config = dict(
    num_hidden_layers=14,
    hidden_size=384,
    n_experts=128,
    experts_per_token=6,
    d_expert=64,
    d_shared_expert=0,
    hidden_act='swiglu',
    moe_layers=[0, 1, 2, 3, 4, 5, 6, 7, 8, 9, 10, 11, 12, 13],
    router_score='softmax',
    normalize_top_k=False,
    routed_scale=1.0,
    balance_loss=0.00723,
    balance_bias=False,
    router_cosine_scale=14.0,
    init_std_router=0.0397,
    lr_router=0.000614,
    num_attention_heads=6,
    num_key_value_heads=2,
    head_dim=64,
    vocab_size=16384,
    norm='rmsnorm',
    norm_place='pre',
    norm_eps=1e-05,
    positions='rope',
    rope_theta=10000.0,
    rope_fraction=0.25,
    qk_norm=True,
    attn_scale=0.125,
    tie_word_embeddings=False,
    parallel_block=False,
    init='normal',
    init_std_qkv=0.0347,
    init_std_o=0.0,
    init_std_up=0.0347,
    init_std_down=0.0,
    optimizer='muon',
    learning_rate=0.00166,
    lr_mult_o=4.0,
    beta1=0.95,
    lr_head=0.0112,
    max_grad_norm=1.0,
    warmup_steps=50,
    schedule='wsd',
    decay_fraction=0.648,
    decay_shape='linear',
    final_lr_fraction=0.0,
    batch_tokens=131072,
    max_seq_len=1024,
    doc_mask=True,
    train_tokens=1131000000,
    max_steps=8629,
    dataset='wikipedia_en',
)
Below are experts of layer 6 (counted from 0) of a mixture-of-experts language model. Rows are named router (the router's row for the expert) and show model dimensions 0-127. Each number is 500 + 25 x the weight over its row's rms, rounded and kept within 0 to 999. Numbers have three digits each.
Before each expert's rows: "comes before" lists some tokens at least twice as common just after its tokens as in all text. This comes from a sample of Wikipedia text that the model never trained on. Tokens count by the router's weight.

# expert 18
comes before: ".", "\n", "\n\n", ",", " and", ", the"
router:477524482514472549502497530466546496477532541472478520451459487523490468502490502466532495486471494521482501476495511437505520508512506546498533503500479554493496456451447475535502533455515470502459499505465496498511522506510461519491535497528519488505516501537480473502503499473492463514469486509494490501500513513486454540504512472479510469478501475507482530494534522493517523447481

# expert 100
comes before: " | ", ".", " |", "; ", "0", "% | "
router:470515492525512543504457509511522487506531498491535526495524522502464473528496513529498481539514525440523497532503460524507488502454496521504510504509519497408491474477530525517501455465518480488476486536429494525509500507502539495515502505524534528521525490530533487503507510490484519532514478510534526524474495533528505492522508485448476503478526517526557504513504498473509480447549

# expert 86
comes before: " | ", ".", ",", " |", "–", "0"
router:472522506528484479496458515491483484469525491485504515487507525517522481520512509496516523508584535500505509502455484472471495479523509481498542489538512513452485460487531508531518502504521511512507474507488522509500486508498532492481525484501510483529473489558537446515525514476472501509496463510482552502476489483514487489478502523443455507482562521499504521521460502488511535483517

# expert 26
comes before: "| ", "|", "-", "|  |", "- ", "|---|---|"
router:494495485517500483466489542506581471475547501501439466532497496514499518518520492510488468479481531492486531480524550514493492543440522490489463542481516511494469513522507496491507480515498546474463485510503477529481502522512461472546491503514510532518491479494515493481503543484522475538490477488466513486457522480501508534565451529517496510460507538491524492496537496485522511488523

# expert 117
comes before: "\n", "\n\n", " The", " He", " In ", " It"
router:509512504526521483481567477486494524489478479517485560495495490525494509478476500498477498510511505550505448533535484493482503469487534491505479472518529466488484474449520469484467497492497484510514514517483479474509484509503505525458497573539526493449492494520527547496542495525516467435450496471534485550494512513490550510516545505502489505476485480501502455464533467533531507497473

# expert 122
comes before: "1", "2", "0", "3", "4", "6"
router:536455496478480539523474510497488538484514514505514470465489521445503527501495458488466498467497530517559518503470489537532510490531539495525495512534511471470472528485467510500479525454474504518472480510520492488500493478509500489503483488503460533532458484494503496551528508496463518502515473505474506455494511549502507453511480484511477533519535495491501506473467482514512483510482

# expert 53
comes before: " | ", " |", "–", "; ", ":", " ·"
router:464559556522489472520426519469517508530481483484521515552513539507530497475481500534493517479482493491510501482489451484507487522501501479478483525506470521491446496486515496486501501511527502518514495530494470514523517504546548534502498538492490437527485527519482471501461547513512478521545516465503492525503458467534509515533496502489470544496507484478492487528505499518540514518503

# expert 15
comes before: "0", "1", "2", "3", "4", "6"
router:512545554530470538455520507487481496508486489483495500555474558466499485527520501501475510512510446512500499502537506509532491488449555504520465488498508464526543476496511553478464508504504519505520515502479502501502487485485488576474497507483500518562493498484506512517514528525521475512504475482518490467514490536531494497479520509503468522492526510496510500537516488509507522473456

# expert 5
comes before: "1", "2", "3", "5", "20", "4"
router:465498510442477522514480473491482497495513455497488478541503479474502500488507515532497480511500486512496497475430486470489477546476518465520518522478520493545518546516507455502511499452514480524452459498506517516494469545514510507479482433478463504512535501547458543519485494487487512487489468516438540475482524499515454473519505456493500515479562480491501514532483508502489517561494

# expert 33
comes before: " | ", ".", "°N ", " |", ",", "–"
router:453519525562501507536462548558463485499549519526458531508501513525498500541474507533517509496529501473535504455535496465466490506500460474472534537516522503485518482500501504528530553521505509529457494490517503476475496515497483502489510494490484516520481512556530485529505508534505515503486490502530512518509489548489502516475484543472515497460517469500481525532488505493484463495513

# expert 118
comes before: "\n\n", " The", " He", " In ", " In", " This"
router:505454492552466497493522490492514513555497458496497512505478504459509478477482477474475493518495525488534485509501493503516511485484496488484511499471513499468464492496514508507448473514549492510504510517479508486502479548488503527456498551501502507500550499544475502494508490494490505508474493501481488525499534498456484512478503492493507472474457511483516456518514497512507499489515

# expert 27
comes before: "\n", "2", "1", "The", "3", " II |"
router:461518479473500473514591484519529507497521449509464469539541519483457479494475525539490529463514516457508477510473511513465480533504496451533490499500507489520492476509509513474474513491509465507465484492471509548537493499477524506512517511529508521495525462549485473510478484522558500524490507514477484492498496508480488497462503505458499449488523479470517430457527457524465529484456

# expert 113
comes before: "\n", " |", "/", " (", "00", " round"
router:490529483508476503483471507473507492452538488498524450484552468507499488497526535505510498530503526493493511527470512476501468517510538488473459495495494505454469513497506503552507510516495504493518468523486511492499526535496510514492571533493512468481522500483513482511547539535525479500529504499562493531480511495462496514530540532474518496486517493513523508494493474494537487504482

# expert 99
comes before: "\n\n", " The", "\n", " He", " In ", " In"
router:518490488481513481521536518514498490542481491539501474516487494495477500469491521511504510470515502490514501499495519483477498503518478501495476491507542466497498489501513473496496537496505514547475528494474488505492477474517510469517477495525528548493492478531407446466501480519509494523482470536528512501512505497493481543515508520507487458480475456458485462489531479508575487517496

# expert 107
comes before: "| ", "|", "-", "The", "- ", "|  |"
router:499535463477527499474506470500515471461504478520470494540504529548482435499467496492479511503524491517492529528483538527447533453441501505458509490516456496464463524510479501476513483502524441483495498489472526510479462516519529468496467508480506513484534499481489510530489469490480503459524464524457496505445485493478507505475503474523495476483507513501536465482532502511445541507473

# expert 119
comes before: "1", "2", "0", "3", "4", "6"
router:517507504523496525503494443451513506528538493500495481507454471474513465477505521553476556507513509524484505466503481473480489474501515487553494503523471477561451479459478528439537499500454508523516489480486510489489492551462507561489504482516507538548488536504534460504516454508441458524510508515540418501486476533465500510450491489498467488486476536503501522492502492516530531491487

# expert 103
comes before: "–", ")", " |", ".", " | ", "),"
router:483544503544488484495456479484493527485516456504499485477475512512507512481497498525493497494489545473456474516534481481461491499524514481510453503449494529470518481483518493526494503490487482506458499488466495481489511524508503523490571497502488491523534476518506516531508499518487491560504549521519502528464474529535477511547502517482527464476505510480567562517510484490464480526515

# expert 125
comes before: "\n\n", " The", " He", "The", " In", " In "
router:487522495525491549522483508490518515539496493500461501512515518548528509482507516506510520466493490478550458518488513468527550484500477511485495463469504512487467460506502485475486536500542484538502499522476509488501493474473482523485497549546515504507534497502461490486491533517491487486486486519520503507510515530522490539504469499444463495503505495497520462442549503495502463481502

# expert 59
comes before: "-", "2", "1", "- ", "=", "|"
router:485533507457489491472518471504471494520510486478459488531471510552479505492496474492496494506570503493509520538510503529474483510501529487495458492504507534472481529466524516490486460516514457484453535512495492515510485483500497483460517501493493465570534489563528475511478526502519509494521488494471498497574511490482520481468531519530531470490480528486526444527499467540492499495484

# expert 51
comes before: "\n", "0", "2", "1", "3", ", "
router:518507524489494546483483525448543503517459501488507513502490466497482456517511546524505515527487490499514490521475482504491473478513472497486525482534492478468437496469539494505492505486516505506526464548471527472485507510519479504492556554521480480516486530492456526506530524525498451517498545506494415520444531521509480526500499494487452506507523489523492534501498503501507505519468

# expert 87
comes before: "0", "1", "3", "2", "4", "6"
router:511526470495471518494449489502469545511537528459475476506477531457488493479518508529446514488487492518548526526472493509476500518460512451511491486500485498542473475490516486506519461481489536501495472486504481534494473499521461517522509484505489487508502466554511482508484502484519501530561486473481484508498468455528503538491507494507532481519486532522549492546513514538502516491470

# expert 0
comes before: "2", "1", "-", "| ", "- ", "10"
router:466512494477532460494543460523507480505516513481516473528516497485493509491504475508475531492519481511510492529539518521448501486476487491447508529498481479523494476460551528500500491499484502500480492524496499525509487496503527520507514502458476511529533509537504510486462533515499490474451495521493458491478469522476482517448483491485493456467520494511533514516535554497538495486488

# expert 76
comes before: "| ", "The", "|", "-", "- ", "==="
router:515516457482500494461519484482504501523504473499461504508508532533493484471483478494446526500504506488496519488510510503492526420486493479482483494500504496489499447507483511514489479499516497517502458511467482502523505513494482507476492487504505511529479517511453521514510480497487521473517478526465465503469487494536482485478509483469499506440495509493509506472530522523457498482497

# expert 39
comes before: " | ", ".", "–", ",", ":", "010"
router:504494523543527500483463493522477509460571474487520477551473551460485428500459498504482480495506484505519500526528504519483532561500480509501504525523524475554477486517484502521491513523509543524504491502489517551478490490482541532515529473419475493497470501564538489524484499540491515514525463496504532507511499523507503519466484532485481500487516507516469535537504471503485515509461

# expert 8
comes before: "-", "| ", "The", "|", "- ", "=="
router:524497470468527474489540474492459507466512505488461455509514522521481517496498510508517516515521498477488479475533545540539483450500513533479482491476492534494534478503469504479493445479518481488485505523483511513486521547481516491514503469464517495527475474502519522552478534561528494496501465528485470510512486476462499485494465531466509505517482483486505482519548476502476535526495

# expert 19
comes before: "\n\n", " The", " He", " In ", " In", " This"
router:502465480522536474495527476459500504554501514505519481483491468501546512501477441489551543479492504470518462545524477509511496495493445485490512489481496515503488480504512528490451464477532505501461551503488504504470504536509492479476496505537507481491549517529500509486436509491513495487434500517487453493527513501498485565466467511534510481516488522463511441515497504505518480491470

# expert 80
comes before: "1", "2", "3", "5", "4", "10"
router:476476494545489506528529506501484466450518546499466463507498472555484483530498478537557475524506504509505498499514547442478496539473462494538521490501504494526525513495508512538509521475515461500487508522523493530491478493517543498544483459525472549508493515498526486503493453477490516481500528507497497506478520510515498472463459483501504503504496528488495437517481500529482501466502

# expert 7
comes before: "–", " | ", ".", ",", ":", "th"
router:502528461513472505564452494474477495478479465505483533495511491521492421526548531484517471485475491486490526511473507501509482435488480523521519513509544473513493485525489558509537498479498492522481481510492512505499472500471472490459532517438512473516535492527533516556455532486505500485553461546491500481524512494486471532515483487480490476507490507510494511519504499546496532512528